From a checkpoint of a small mixture-of-experts model trained on Wikipedia.
Size: 9 layers, 21.4M parameters.
Below are experts of layer 5 (counted from 0) of a mixture-of-experts language model. Rows are named router (the router's row for the expert), down (a neuron's output weights, with its number) and show model dimensions 0-223. Each number is 128 + 24 x the weight over its row's rms, rounded and kept within 0 to 255. Numbers have three digits each.
Before each expert's rows: "comes before" lists some tokens at least twice as common just after its tokens as in all text. This comes from a sample of Wikipedia text that the model never trained on. Tokens count by the router's weight.

# expert 3
comes before: ",", " of", ".", " in", ".\n\n", " and"
router:154146092153098133080142099107129111133099142162129121127145089109129128118101123142115151156120121099130120132088118128131119140145135114172125164132123127142161153124164129113137132147135141114108128174133158146117140153198160142120123107131073122137172125174100123137136158142076142115156127114112119106094154071111139135133155105093128098204138167134095127166140121130160134097116146142105154120149151116107083153136128139059183092163165125119114100132096139106147128097056108147088129101109139137165098165090076135140103091139121096101142125138148114125134143128099108141134132155131132120099141166101132145139140151125156121124115108089102106109113132123123128119096
down11:104123145091120132129094134170121151092123124122117139127145156142143166110095132134143126134125140199140127132126140101154095142135138135135101111154142159098135122110148107116068147107124086129114127149079144105180148142113154123149132165117150132117138166130118119169158141149139143080137117140095141127173162200130141123111130130142120149084129093146135134101154166113132125132121108102131124143089073121124133145136173115182106122117165120112119084123136116104134122128156128159128114123139127119129133109092172126132113118093139097099102108159121129082118134125138095140095147097127132135124101142160129089167098147124230094142104112131195127152145086110135126140151
down12:164108137104124099136124120172139120133120105143151181108124130193164141124071119129121124096097110168138117110156156142133150111114117166205107125157125100161146109135127115143088109126113131128148112124099119128142127124107181179109115134153057127115138118129143127118103167097101112119147132101115131114150162135120141127124144162182172094147152141095111106140132101185104145152059126115069142141112113118155115117109133114134139106121167148137182091132112130094120174121142121139140110127109127139144149169151112152151131137104079157143115111111151103138127131109153101168136149143123135089094122136146088132143112136159160138131124131121129169148118108127172112157128
down13:105197134153131154096137168088142158129106120113117145183128125159117124126111115087113156149123107158143140104123127135074095154137159129175097130132108126084126135084106104103151180140137124148123098154156092116105110106143147122118120163159113110140170146110106145110150119114131095150151132173164104173126113122146093099078083120140151136159097127113146117102113163148142139124143125147097124141098123118123145118117127116125105106142092150101137144131119143133120137130151121150123129133157125125150125120137111169117152148149111147152096130149148171105124191127140118140123108189107130129126176101130131166130122105121065115110078139128079111135110145196110091089139
down14:124155204171158145110121130148141104135141135096161127121136121107144110140124121139125110132111110120100100124172108127140127172102162107092138124154112115121122128129111104130159114144131124108123162145101146112121148139092153145145147116092150153143094145137142107150115055130137130097143119140134136122146159143185175124126126114170151117120121099089123111128124097159144142142125143126143150142158142118124143104153115117131115112109147133104114120086092088135182115151142125078160087133139098128142147163126192082102114146108103161129143112098089172160098113155087163118109159121118111182130131118164112096164096153142153115152134180136181117118159114089147123129082
down15:109147117105115126102121088126148149161152127117125155121125120157125135120130112120148063162152166145131158130154150119149109121121152121085148085118142135092091150069116130119146137120134140120115144118120146090163130133095085091115154114123153129155111133080104125184097097141112143113113150152137133117160154095179157120140093097116112144102135122129128141108114131089091112129132078134101101126155138113120146112090139139173115126128152154146123164135123103174120120112115125102152117128153059124092136118126132120105126121071138109124087106136096127159119116158098120170151164090112136136133164119140098178095088120122130151132098162149198123139147144081083150108128
down16:149158134094110115147101119145126106142163131139106131111119140100112133123112110138131117157128121122150124116112130152167129114173112158104101092132114127145133116108132146139167096103146116081165125160117155126145117089146107141155167103138132102137107156097127101184174093173103160131135107153100154155069146145185137143114121121107164087115100080130098146166141148152117119104137092119145163139100183134135165142117103139146083158154105130112150103119147113104118115117168138086139093137113106139102149144086147130120183118141117117125137172098086109132160123123117109175171107108157128160124149130148144105147140141110119159175163119101168094145129112152101113126161
down17:097114150128125104073168130109109119144129107112143124084158097129122112125130152146101093135148118139156140143133123133098132099089149151126101170145126135125139159116149130090156121148085127145098146126113161111129125144102101116113134147153126103099085125176139129109087102138118104122127125128145149124136140112128154189114127153105111142132110155159141148147102126154130078172122126140117154109058101110122119145153123159152146117143153120160114140173122125180148124125168096106158112100120130150112142205102142153122130132130130099108098148143183126118115142140066116099124109108121147120153165138167152144122119141156126124150115078147144053176135096108151079139095
down18:126184121131140140127157114152125161092119161140131103141122141091116132113130076122089122168116153108103146121125146126095160164110055126117130183175142138154108156138112110141093118131117095151161132117069076096152132127114137189113128100125125133117107114098090129110150127181141172115117105094091124128122134101132097141126090124130131105144144151134111131111115106151138129088084143135119131113151094127124106138071107127142131183128131150159120156095103173118091151140121117148169122136102118093143120139135173121140168126124135107091134145147106103159097072132107120111142134088168127104108098121102102109126150105132100159155151133113151142127107161145160152115134
down19:124169096159136146088124163117086128147148162191138093150111122118181105097093148141092124131151101125144183132164157093122145126092061130117098124114122134152148138115107127128137143118094102142109150110134120103109137140158117141169135142125165111144108129106138121142158142123112131120120105129145099147089103126152094141111157095142153108124137164153115167121119105135172137119109132156101155145099125159148107152127150131105127123125065121145124081150136160098085138172136155139161131148123126145135093112128125163118141126126141139144113132117088136111169105085157108092127189129128144093142164118102080106123157140137161082088112107122134136134144151162162076149145
down20:116127120145143167146149130102166122148145110157131143138052154111099112135140130088076130151101166093122147159123116126147125176184094155147148081141118128134108052158121095108139172150098115088150160120137141124121126136168110137101137128166121130116164085121116134091149094113142145124138135106154070108137126134110119128117141093173097129126106121131157142142131166111129132152129116109115118102129093119088118144087140151175180120135088127118109081125120128138104118127138138147129175156143123122140118069128127125104106178141133099145150141154123111118144138122149111122156110115153122146128108103117104115127117132091092103144110158105141140176169164124129075100129
down21:127125118127113142126110181128148148135128135123151106139135133116118101123110138136090113104077167155103094112119173128107154121156132071154139136136098098131139140147126159122119173154129166096153079123147129154151128085117131124151100124109106122125139111110153127114094145158128125126128151102093107123087163138139105158111125116131120145111130177126103106122129071133133119135144146114182151144115108128110122179094138172124151141102150056157144116179080138144133141132157101088084117117152125169088102114131100115131132107094136120117152141158155157114112091160146154150098143137121084111118117116133115157148123123148118090125131134124068170094179156078156090127131
down22:127110147162100133107090123062133137150123141159138130093151102116174161115155113110139106125079177123149130087126135110155100107107136151101139106110150130162081083144110137154123131154133113110120095123111168153150177109158144148127106127163132172111110140141104100149094136117149112118120136142182079178115127130123116134108085131087119122072076099134119124143112112149106130105156135136122167213116178151095107097127117118164116103136130084125132144142146114126131135090126125119129119145125103113084150088099097136142107173125177132129112140118113124120135128105132127153127151116117114149133140130126151112132142143180157116124150145134163096123184083109122118130139
down23:155105119095108128139136143144156103092119104119126116114128154066101120131195144126124146131137126145139132123098112146152109152174132142133135151082138134130133138141132166101140152142128164107111145149088111119138119133119144167125150163091136112161131115100116092102134135120165108157122073091075136153150131157095150116080143143119107110172146141111125158149118163115136140150137108144144126098139142115145174141141117126090092158111143130104116177112117046107148111089140114139137131123149149149133134106110123093132087142172149141145148097116165133131130122143082168147111083158154133143159124116113110122148176123111125160119145134121216126115141158154165131101102
down24:130121111169133118143119132107104107175112151142139103106138120128122153119117129184128108101146129169122145117117121137146126146089101109147140089113107116126103141108111155121157099127104113179072170092139131141155131173183100154133120127059133100133092122116102154135139106112115082092139136119156129144120079102088103130119137143147143159114102097143105127098134125166134135092160131138132145160105200131146087132124111127133077103151156178109131104165147128111159149108110129095113126124116116147166108119114095137126131136104112160124144110111186123114123125114124106158087128192128151118123166129134131111114142181124103142154079143120101089071133137113129138139113
down25:082126141098161137099101144165151161137144150158134151146161124094146123139097150148102141092167123121084151110147099109176133123151118135131112083125120096122111170112147163121133141143113102136170130120095139113172132126084134174153151113140113077086127122116167157129140152123136149097125134075148102114131125139141087106129108115133101171108150096104123142114133145112135147104151122121112102091151169138091144096165101132150103145127124132142113157145091096133120097155162165132134138139150108109129193146120135112132137091134111147152150117134100104135097134061153114132111108140144133118128093135119086095149151103098121086130171157109171146126087152152139159083144
down26:127146118120151133117064118156173108143152140057128137104125085160112152149123123116116131155097141162210128136165105139117130110137194125115122128144120115113129119104095120107132106138116132095124123180126127130146094108123150152107127120131130111110138149076140115149110069147086154153109131162126127131179116129162159149114144126126125172088092118112171151156123111134092146175120091128135132109095135135125156147171126123134137134110122139139201154102124110149104133131122132132142121126162135126145102146144160145138153123089112139138096134145085082150123174144107124100115116087147091110160133122161153126135091121144099124116127143141169143121089122113182158113131
down27:164127149163134141102145138154142097101172110120110130168093122134099131119118092135129175127115131153132109156095084153129129130137088127095127110125175143119143104121114114172125121151154137105081152140118141144118130132099138102141105127147172148153149118151101115142104142164127128147136126107141181135157134160139167123117118117146106196129125121155135174135120114115094109171123108111169115091130142111148152125155115100142115151129137116130129133116157114100157091130140115106157094140132116127148142091097157100122097134144132171140091126142019142170110143117100139095101149169122157149113131132115141123148119135158113202133144138127202116148145117123131148167138
down28:079126123134124115151134114180136143119137132122110106100133127137061108056105095124129132127119095173110128102113079142090124128093146122088118139140118133131114112147128162162105093144125134132177138136136119148075143105114130089148142146094108109117098123106109126158142103148134133100120146137167132111108119154178104135114127099126127158130161108161127143108087132134105120142106101153130160132202105145137115046144141118133100135102139113110176121148146119144126144144178115100161142157126163132116128106126189120154133110087140080091132136120105146112084097125130148089105136157063116159135146130147103118125109140122138132112125129142161124127129096132167147148160
down29:138099107127130181128111139139126125130148149152140098146147111081141127157117133078103121129159079132121182103113128082131141106115145110147151141147149155165160128149129150105107117129138154094125114079119128125137108124108103108149143106140117123097107106125122133123141135157114143132118113104122109144069129103104071149089089160138154089154139159148170096110146106119123142094157124117139160109085111158159085151106119139110118142132129123112081143132095154119136158129038089130110162126141184114139142100112110141191131136102127144152181127109154108073102083118104120136137105147112126115125156139109124114165172101120166121123103143135102095113132101128146121113121
down30:094125101117168090166148080099124151150121114162127147120123123125165110184112122138113135123193144137092101126142098109116146127139157107147131122129096148126146134134166141143123128157142116129149079115142096132153152145121096126163121175113131134143118115113134186160126113132158106167132139149141116170107087138107126107121110127158109118160124108148145117135165121140127129095118097150082104100115112107104157151184182139133085164144118127131090115101120118116175140135122129174126147105168135109126143126176112120123129135174164118212179126132119142101161114095143138106170139165104175114110104135119127109078109133123107100104120122124100130114115149119101129146146

# expert 12
comes before: " the", " to", " a", " in", " by", " his"
router:153077109137124125071204138109147119127125116133111148117073119102130107136106115084108147216111127094102147130121084115142121137225111105155144112156125137139124150149188149161148151140152120133119144153130149122114122114140139139149121115157105157162182143127109120131117127138111156168142116142137138112121149109109143107115133136121147105167137118176130114132114093101104141086106099120128123118154146108110110119161124135106160144147164150097125142109108086113120170110150127135114187122104136131134121120124122096104132147155156152180150156138083129140128159126112098103114132131121153078087099160144150135140124139085112133102118112148156133122120116125135155123085
down10:192145166171129096221123119152128110087107109187135127149133153141122110140154124138122126109094132103153144102112139154104049121107157128116147110134136105107144120101099133122136146109149138119128104141114119163111135131136139154149107136124101133140107128136110100116123117102144093091111119123107143128128097128113100115166113159116149107149146122083174078119146124191140145122119162128150170144137110103101112108143089109120116085140136132129118141162098144123195139135070137150080144107119127141133130120158125147154116140160133136102117105106157121096094123124136143152094134107163172139145144157120165148142134136143125120131150125123128172085124126169131147063136
down11:136118097143107073128157148127096151128123121146117122143054113132162141083086135138175159102114080135116146162134125123169133124136114156152174125127126135136109138114115132098165155102155108157146129132146126181101117141142110110119114180097146149153117143132121137156121104107147128119112110122139078108138066120135113120134115143111173105126156155108120104123081170163101135095093123127088168118107150099114165144095130153144130120144075143162129132105136161142121102122119110140118160124143134126160108134170103138139123182132164112132162106079141149115095108128089110149149114121134091134124102138077091143109122150108155131111118129158102153147071140138154107171126
down12:103113158139152138100117142109136114108119151134097123146142120095093148087170114137108085125162129145125137115143113142131136150095160141123107108123134132130111168134122150151155129139124135130121096068136135177097124130107124122111120165143094095119132141144140104158070139125177097100126150161119150115159138159138107165175121151078101143137109153092150081155145090139126143114111108093129169099136157115125122101135103129136096143193170135135085193119131134139147121097131119115145138145159135143138141118089149174152116151080096151093152131102072185148131149165093134106137121119147141139112112103145154141138164129126122111075091108148127118110133097132140117172141
down13:136115101115179152134127060118197101119101109191116055113149122127143148133077138128148108132142125138122091093162128140078121152136116120115161094135104160098110143119136130090158155121139121103119099165104130127102140126123164118140131168157144117113140147136099073179104146101132130140169119117102167117094110087122141148108136117119130116138141118065165138155146119108075145121126146126126181144138125157137143147113140090115138127158167094138114125117140122122112113102164114148113124124144166144110131087117109130143125134141089131128120116138129142142143112130122167117161129098170142128142160137113105128115091131108175139112156082070167136111167145112109123125148
down14:122114136142130103143080107132166110161111120094138129128165115124155116171146127143124176107103128131120169119167160122147120141119133145088138146114176159133094135127142143122171138149131091128107115110112139147125141171103177133110094150112122124108125181140151125138108121082146119139163128089126127159167105140114088152115103127125121158209130149135168179131127126081105148100126102151140126125112124121119114107138111145161151139149122137113118118140134164133104145163080146103104158118148128101080128125105093164126175174120137152089113147149119124176135097122094095143085089142168119111106135118131166081098132146125172115135106086157083103129148111105134131128145
down15:073140191087144108145086140148137065137111125116100134152148122126123155114098141087137118138143096106105094153103118126160157134183116171117172130097137135094101167121155191134109112140135121167124158150122148138128159106131138116115149136115148091089133142158100129112114139115153136120139091151129163152168115171147115119164144148153115156144088125114157114127117070154133098114113105141143152143150126134103135119118105127131111148140099131181103135139107086139167098114107060094152133136132118152145173097153176129169102139167108145129109100137130116146107106132117122092125116134111079116115106128137142144122120151109146141126080102156149111126088130120129111151105
down16:106143135117096085174116111140158200133092138100096123088146095121168140120057162157119145111144173170092139141120139163142143125115152132124124091122108128129118130159122112114131145138126132134141124135142126146157119125079092115115120123123138113132168169154162120144130149064115087141134150138099125100151095157157076125117085136110131129161174148143124122139136092126122097149151154122139129121119072158096137123143138108124128113154142116145147098152134134141163160106140153134115146143138129137110163107134131168170152145105115130135165145131101119152116103122117114150166069109125137120142108146123066145100137108117168093104177102135090119128144080120129144126181
down17:153121161117144136118073168138110087107099088079085148124171147171046120126133152128118124126148144168143119140149137120181094103159163128118116122146144152133178136136131116117118129129107142153140087113158132148119079136133079131119150135116125131125109126119134146130104103139150103145097096150133120139122152144126103104094128168118160149161110117124158133142138082191200135135134156137113152146100146132089162106066113128134135110125154151162112101097132127109144107106134087109101154125116108100132104097126165131179135130089120144159096110117126124165150147106136132143138150141120095101113125174173133116103161160165120124138117116152120160127113096132141131127108
down18:106129157124149124163138108147113108143133123175150118134109112135059131144080127111122139128101167143090126129128156119148185160119095112136114097142134128093089094124120132094115133157125135091095141139171135154127170123111143096129171107127115128094154141124061083115111151134112153147152110119136126169118149131102075131101181118119107142118120172144137160117080092119109116138169176183100123100150127125176134133128107130122172119138124142116149126173093104089116116117133141127138065170166086153117132117074106152127161135116164123107141156125149109125140129114146146134165121116135164146133142135113123094100094113124126155151101130117120077119136112142146130115130
down19:101122103148127082181155138115123074161123155145176142147144106125105131137099143120105139123135171132127182100123122171153088114106072131128141136119127136139147142127148125136126116127098141173148142136147121125139078126085139134166110119156125101087128090100132093137117142098152111092163147121114136129126136128119128110102113167112095131131112114085115121147107136116113167122117104134115139145143086112097111124123120154089073102184148171151151114132106134128172138135150131171138153130171189168106108124116100162109153157101110117112147118144126128121095065126113140087144122103139145139111146120078133148132126131130139102180143128123188161097142137164127103116167
down20:138124134120130132126154106096151132101109098153092114132085133107025137117131098099110125165120119112130120140113132108145141131190086134137177091108114107136118121123129125153152137123169118175110131123118129156093134159120156100135131157182114099130109135172108105132165151106151127123129117139152089119154137072133118090141125120092114099161171157146098129101108084153135168131086133098126114141137129123076079122134119126138161166139151128126156108147110109102101142148158101137134146117094129104178152119154081144131151093158138114122152156128126119131101117128140134136140119128162113148128106146118130124144167133136063077113125169076124126173112131142135124139127
down21:115119141108110165161140153127137117129146146103132143139120125129093134112046162094113116116175134088107147133144142110160123163215085125108142164134103147092110149140102103116122132153121123150115128133141148107146140167133120107117124120115078131132130119163125134119172109147139168124153113135142173158160135139121165109116114100124143187182147119135106117128086137109109098141116141163139107101141177121131154099071114117137164120160106116129125104115113115089100128138169155143164157152119102130167149130121120109137113118130130173118144166126096153149153110173133117118134152117128089151127127116119099135160150110149116123084126180143111134106094178181126124106111
down22:116167134138129131122098140125093128133114121142132124138124116119093112137106080126132129101116131125117162167143127155117137095142155132203148085131158118119135149098114094091127146179141146140111136134126092168100094102088046141122164126112161116090097182107133142128146173093110087143144130091157130119129120114152102138146116145147101148197135180124092076136139196114154146128143135123142167112123119130125117107126112119150132098090135125129136085144150107119147141140120142099094123122110139157134113103187125119147145166139126100103115098137085156173119140129108142123116100128096142127111162151123149147118123100139091112122116124168130174117151117141110155159135
down23:136146145123164089147137167131072079119158113113126128151150113130057105145107116136101119122127102178127112153100115150153181107137160119147120151131133124117115105136077099133118095094119112118087140141164113151124159119121120143148152113155067133117118168098155157186152108099111122129134155120167113146094158097149166138119132106101137165108111094101121159120147088201157102145136124122139138127154102129150167157097073136142115121097104120167128138141090142124151121100098159135124121104130140169107134130126078104160134072160109147151150131131132119151110150126099131105114121112158134109137131123093134127159110160125115149162130161149131114133118154143117140157154
down24:152130132121072124126142140101152148123133094140125141083109120135110104149168116070128090137135109099132137105145114129118132100146124126160158158148095124167114100102133123105106139158133147120168077110164114093088125140120156115107114129120147132093157128116116108111091117101137107146104150096063132107100129134105150089124147096134102093137152149055118126124139146119130111186152078077137152105145128124178140091116118088150145122123164183098157121161138110124116119100130117134123153138124141119122104120120132136157099158094123130147132167120163117136130166137143151135187143095077132116124128098157157148123088130092109108142148134119161128151152132187137146096127
down25:119100122111094085162130125158128123110174152136157158089104093139161125109095123100138090083097161126138117104161118146147113128098141143109111136130160174158159110140116123149088120114085149164152158142086127083176105132098122087131149145102135156131141099127110152143151120118117118150125121123154129097153116148140160129139124182149126153118139093114126111158103134147159117145144125138104121141125118090167111109130126124141082123111188129126157135147108063139162121135119109092113086135158107107155138149136150140133078138092099141113147106150096199181110135128156110111134138132157093121145136130159107156114116093108084146092125165142119107089118151115149155132113
down26:171145097170109148126142134112146082117150076100155120187112134133116146121180101138141143126114161128084137141108151123136126110100121100169170112127134123133153126166125145140140170133149124113120107094145147186080112113129087099140133144140124082143116105121105157110095147128066130116111144117154161104117135130173122131112126166129156083153111141123150140125142105107129134119112137124156133099127103096152146131112133154109107128168120091117108088138155162124175134081113106095160129166125115141165113130128089128108098151151085116156139138117112098130146174135084095098140092176100114143135122121126098155120137111164086105107166156110151124128108111119153086116156
down27:162114069131134117147130099156109092110133104136088096159130122107126139105170128105101160111162124133128108125134148149151162130068125119158159106113125114077148122175108124131115136119102122145166152145109170121108114117147139165132117139121127115118082131111112130131156131159148165136106117133113134130105145170184137098102133103140167070072167157133165136120138096103142117125145116144135092115125086161128134138157114131117137106111186117125126099153116084086138148117096151139125168182133094121158103137104129129114118146111088165116142130161121079116143115089094115125111137158101165147080124160092132131109157119133157129110095096132088166159130135122112096142124
down28:128150146156141126157121121127136160123121109082125118120150150126105142091173131189130114083099157171137147167143146133123119124089196133146150161148170132105132091110156146116115131108133124100122129165106186136123131109140160094099112133097101096112107116096179127143152162131101162121108160087107154187118127123132157130146153130124139145132139131081171153110130126086124106128096115116127100125141099131142141106115110142068098123130164109106109113170114124138140081100141137124089075098145150152131130146101174143142078133106108140145106127118161141161116149148136121101101108142145114113082166079147130129154144117121157129130100112122157141114137117127108124153173
down29:155135120117091105159142125118138096127169147093137134120109127084096132124145167177082089130126161130091112098123156127120110092151098143107122112115166104099144150114143129142111126108132162138132109181124115121086112141127183116152086124136120121132106124125121077188144129132120145157147106073096128151130127131129098121116088133114147121136109136103179112122098106095135125123108116098145091165153116162133119145073110126167129088094165140178113146098140082130134177086124136113101139133104151093081083117133088129136111138121141104079150123137138118118137151143155167145130125107148137155114136143133143125126110097118163088122156148138123145172141144140176126140080

# expert 11
comes before: " the", " ", " a", " his", " its", " their"
router:129175120136121156063142132095103104096102162140130092148139128119133136139133130139109178128132132162132144174120092145122137104162126100164150119137147125139130132106156137118140143145119106115098134188147132134164112102130149115134131135108065164147126088120142112122126199152109119167161140090126136095093153141148141104129126115099152112171180151137157130173133090113128151072108108163125164132145113099099136107161123144103109149189108139116107162125130106124131128139122157156113106112137156129126161084100131111135119121136140126137118162135080169120143157135085096105108144132150123104079119103115149147143137115080088136111146122118143115083085128100108130110170
down10:157089112136142155114097111122124112136168117091128087116148121141107091142118138140124085158127121129173112163098109121111118098110142110129118156140095121110149076190153090147144153048118138159116114099120156124151065116116123139108126117121149135122139110147095133118129130122120144133150142150120133153136138102118152148167104178111118146146144124133084098084156100137150139108114127130179136133128100146131183130178153121118163146124176117130153152138103137070102124129114141133117117145148136161144118134114130084182133127095141121115135118123169140130057119124140137152108098127121118129084117116134107136148135164187089130125133112127119162076147099093153141086134
down11:106139099144122161162137067094165104140146115118079131133117085113070157154134146137122129101119140139095131126153134129152140155086031085126158148084132108139088129097145127144149110152142125144144147131140144179133128145147137145131136112155155092160137128184096162148142119136134141124125105154150158111117117127109143107103123130114162143166110144098104119146127128109130065142118109093181110157140148137111165129102116101150147109131134132109099104128162121152158113113118161112134131110151142102145108126158102095102140148167117100148157153163156168137140110159117151122149123089169146158105138129144134143126122124118072138119116114087111096140125113160090109118170
down12:109149101125154136135097121168144147120131151127186146118134144126155114113117163121165151142156148092150167104162092128109146072139117165136142096132094157067098123120119086132113160163119093130122152189152102149099110132126151139116120153089154125098099145123121114134152142083113121143129113079119085125130175132113146114124103139105118133105150109142084143125106190121135144139128146080107153129127123120168133136117130149080157157116112116135143170151144097120109099123085144162095121134152101098115100099122128160149126135124077135081125149134102165129125128125115144136120119131139136140127111093092129111084152099094184127101125108144179135137171115122119156098100
down13:117083174130140131133084140122163108108122136150143133120150127121082124140158117104132096096147106119156142147082149108139099156194089127131138045145095100122114118114170151159135128142173102137129131125136158159126154146105141070135121121134112161139152121109143104155144113155080137155157156128096129119165099087153099077125136118090183099127158159146123137104156102091139097163129134119165162136152131131161138133094131156112115151109107125102127114170103142105144124102121150142123137092100171145148143143132150111138116102097152163142138123129106126083127123129138121142153125141102078146129135122112134147109186159107147115127119143115106138103130156160136149080098
down14:076100157089137111137139139119136115151102119125122114122114115134113133149146128111118117142162168154108160106140188093106134139175104121133107104118128124108084149118111121129150141148097068157119125122123094122091101157093126180146142137108121101127102125149108143160147151141153141155146130131114130118179132140131108123181144087147172122134190177135171115144149142079130141101147128121088156130145127151133094132129138127152135129134143124121094084160109143119112169101139144101131100129159113115154140095128198129113174110104115142087116130129130108154113106147117163090086114120174126111091107124114114112133102136110126169140220108135128113140164129115110122113138
down15:147119099172146149149117147194091118160149150126112105120153150132126107127140151096137149173098110119120121152139104113112135123102178132134153129100103133156142133107119146168132072108095131116119107138073178146142186117140124139152098140180133124156131103083127093087110145076101119107129143101178113122108144102104140099152124148144155102082109163131100118121131099131133129127131094083094105101091136136152135163113099125095131121108138146190109110146066156120124154129149134124113185062133145122104132145137126112125147123118123104129140126151128068068167144109142143124139107111111121133123115128139111148146124124127163148130113111102134147135115127122160127157157
down16:109139119125101126098137147090115181152106134173124127120116082125125128140169134083125144156132134147170127138115123109111146085118109108160143123113107110125110138102177150094112146138112112146131131131112144118164133144141135116120158094141146100108140142087088146126110166114171123145159113124119094125124118142100076144119163118086153105115091114146172178156167149109110145097122163085089155124161142129156101108129139163119087118159114121090124125090137133129114173176098109198064139109129169121140167115155083131093124103138135148133149157124115148120120110068132169126139149133134132125127152122114114115124116148124106086123150105141092146113123157127149131106179
down17:131147145172120103132132131096099209144180123137109130122099114138159112149138149123139119139132076088100152135128135124160138127179132078158134155111169092139135160155081110142118169136118106115100104128114129136134140131148098134125136113105133133159137137119116124160116164103094104161120118105152132123154140137167155129133159142174150137126090083156136127115161123165102114148096103149108135111152099133144093120146131128148113093114132114140124091101102144149134141177137125117141112088144100137120109167118105084144079116132185115113133144112118146130098126113200093147109179136133151126097121068123142104097095116150137134106108117159132138116177143135115104077107
down18:098144144137118131120147104067127120117111155143122123143108133123114151095144149137102116080169160152107139130087167152119131159100114116142169128115160126079085125088054127092129149151131146118102130158146140103128144153135175131122092137109133131115078088131091107129111158138095132147131100151134169129137138146137081147146120063140173108123135136168160112135144136106119162112115140122124117129136138129102123156109176140105100163125150161115121154139161163092122160132108139105100082114096148144094111109108079115123131134111180097133130125097163161153091135129100170133120126132146093112119124135187118132128126131105143100113145120126138142104097142131148076154174
down19:159081163133110109174087138163118096149125132121108111109132136120079135068156125105152132133114139137142092139152140147148130146176150083145157077128133147128139188111134132128109136162075135198107128142146154133141132121135128123108122163156121137123107154188096092144155128107149144112080119076107144140107175131139124118125133127109158102155171144123111118188130153166156151153135143141145118141119148099089169159119117144128141128118141143120119081157133126068150125117113131097154156091144148114115142109134145119144128112151113087168145133127142083121103126132136115142140139168123163129145089108162121134133163114171156141131129130144117121102128109083110096133156
down20:062112141134113115095138094125154156101124100141123146165083125072079123112186103132132100145111118141094128141089154129140141159063107138122132164116099142134134108131165153112147120139124209086157143132129161125131121145126152142125152136126170148157185154134147118156134134108139138120147145136110128122196095146129114087139131116098076147193099150144121119115154130088126117126129145169144107106130106140118149124112123102106121127109174131144139142102150125122133099123094089179085139132144120117169105145145135135100137129132139100127114110160123161151104129134131102091147153086145110142131101092132118138129137134123183152123108124124129130115139131115096094166098
down21:081130147153146109137109119117120152104094139143138124100143118144162161128113106128155104138165148137113116170177142130131152148060157126150205097149125115127127139145127130124128163152133120166160128156093158130115154133117113146125098135116120121098186117155115120120103117127133146138124126116126119114122151127083124131130135120103067162125127139166158157130122090095142125119124148139142093130118151090102175077111161126102133109134121121108131126116140176099152153130122132111128109153179108147141124131146136097122152097137074118123150126144133102134100146156072103101154138139123092124142132123098158108128123080096143135151089130090100102132069117098115206114076
down22:095129152154114118121132102113122124081113137145116082121167104159075095139158128129127152111168121120105137112093175096092104105141131079168094125153107148161110110107092141155116124145151117145169133118119121134131121142152133109155119144103134128130106112151137141118135092146143105136134129126121187145163166116132128161135107138152129130176120148184119105091081119108133152139142112149135168131141123120127125114059129140141161118107130102162168106100130137102163134097137134143136118116122111131108133148090158114139100113121148109098143094135140149121127174083128166105089158123131138175082107082167182124114125099095150156165134132124116098136136097095094117192143
down23:116112102133107103132149158135114136153113143120151151105134166123108117130148165156115107149120104144156121156086094178136140127094139136119160142151127101173133118129145115112152131086119097144166154126160141181126099108152118201123128142111155148124152156126099166112112095147102132104132188125140117113126114121161152123119108121130086172122156110153151111142103128178129120131141113152102159071162133130107118131157150116097145154123126159163123126142107122173122132086162083095064123144090100116138118131111149151134091073134129093158147130130118104149135096178141111143138117107093133128150136079154137116156139139148169126141080138135128119177154145083138138115113
down24:066145157125119133127144160110123111120102166107082127118126111133173145138123076127126126110133120150117150109149105107111123142115077119147123092157110153089091121109098119149084111128146113127113086096140085094120131125149122114174146131090074167141099102108140091074123147162146136158132128072138120159139136130108149124117107098156140143129120088109166113110095105093112128158119109102138114139121122119154113090104123125171133167140119123118178135102078138136143157167153148144171147121160119116174128168122097145155163115133170145098150100123155183129106148113149102125146140154150090138116109097135125112096111147071126141096132127113164133125112143114141144115157
down25:187102186112143152186161145130144143123107138097146099140118085117137140115085111144144141136145108098126179152106124142146114154132138078129134138099057128147134130144143117103135124131128103130089121114139170136112119139084133124114135133132104130126146090166110129173135154105130099103143132119099139124129083147142089134147174121113115163131135100090127118154120135115133142144148126188198136083100088115132120159117167124169122124149093137154147125136104120102159118101129131121104132148116171158131130157141093148146144132089104127182131160096132107086086138100101125109139107159143112140111157094095128131145153121140126127092138123142086145104118110139109119059121
down26:102120097142121169154095105131090148103105155161154130141101089137094150130147119135132165154122135126070134139129130112110151151106118127129052141152107150129152130120107142141122108189123113140125106133115154122161087155162164095135118168100141116093118116137094166131102102167080142118140107137110138124125102144124107106185128126111162138139149119121127163156136156139122110135123106086129144148128136169113093154117161159173121107175171157106139156093136148140163155132140081115161143106116124118127077137132141135134140164109120117098123150077154115116113156145124161155166127110112139104124083138114092152118098161140139104105128092080099109083112117122152153105139
down27:070132124133133127136109157143177122158132125134153122120146141129165119144131097114142098163138102094135157091109169138106123144135081131137091153126085101108123105106110126168105162103132158104141092139106147141077172142133158091136104153119093113176155159164107123180117098158115122108136144164146133175112148108086134072148144120127105144140113134123128163139166155164142117115110140067154129092123095140138150147150115104109128105101102162121149127097137134163087115179151118110134148113133137124125113093131151139141161113128142082094102126131106116163140134129149144139108102077144154170069141136110115161113135107156118155139102091123103153117127137155152153113120
down28:105126093140124110110177123152142180084147119150139142077127113157127134129128123123135121150120103152092147119142130151123159136195120148073107091132112114166071083119121106128103122128107063146160123117123117146096133087074153122152143106139156128112149120086114141096104091100147162116139154112125117147156137121149112097111129097165138127143120103147107158097141117164091130187111146095104137126128117159118121155142125115105151127123121095118163103131133073157114116139119163147086154101088138106152092091127127143125113129145143108123163137114138113123151122187133116136107145066135116127188112132151142130109092126152123154144115089152117131152118127107140134167164
down29:155124109112106115152122132140168108132107139117120146117154116134081103140113186083127097118133122138123128103153166115144096106179120150121111154131149103128145131149069193126141127126099149134145132114133117146161152139166119147134125098127100084141127124126168111104109148119153112125106135102164115144127072132097114111157142161143115162174116128093125102133089155147119177085136147129152139116143125163103105121159125150122157157159166171110091136120117131174110130104132112109117167165146149111130125150165092139111133089116119109108160112121135132108162143130157102109182132119073085120095105122127144140150139086170116100140115134108075142114142126060149102116130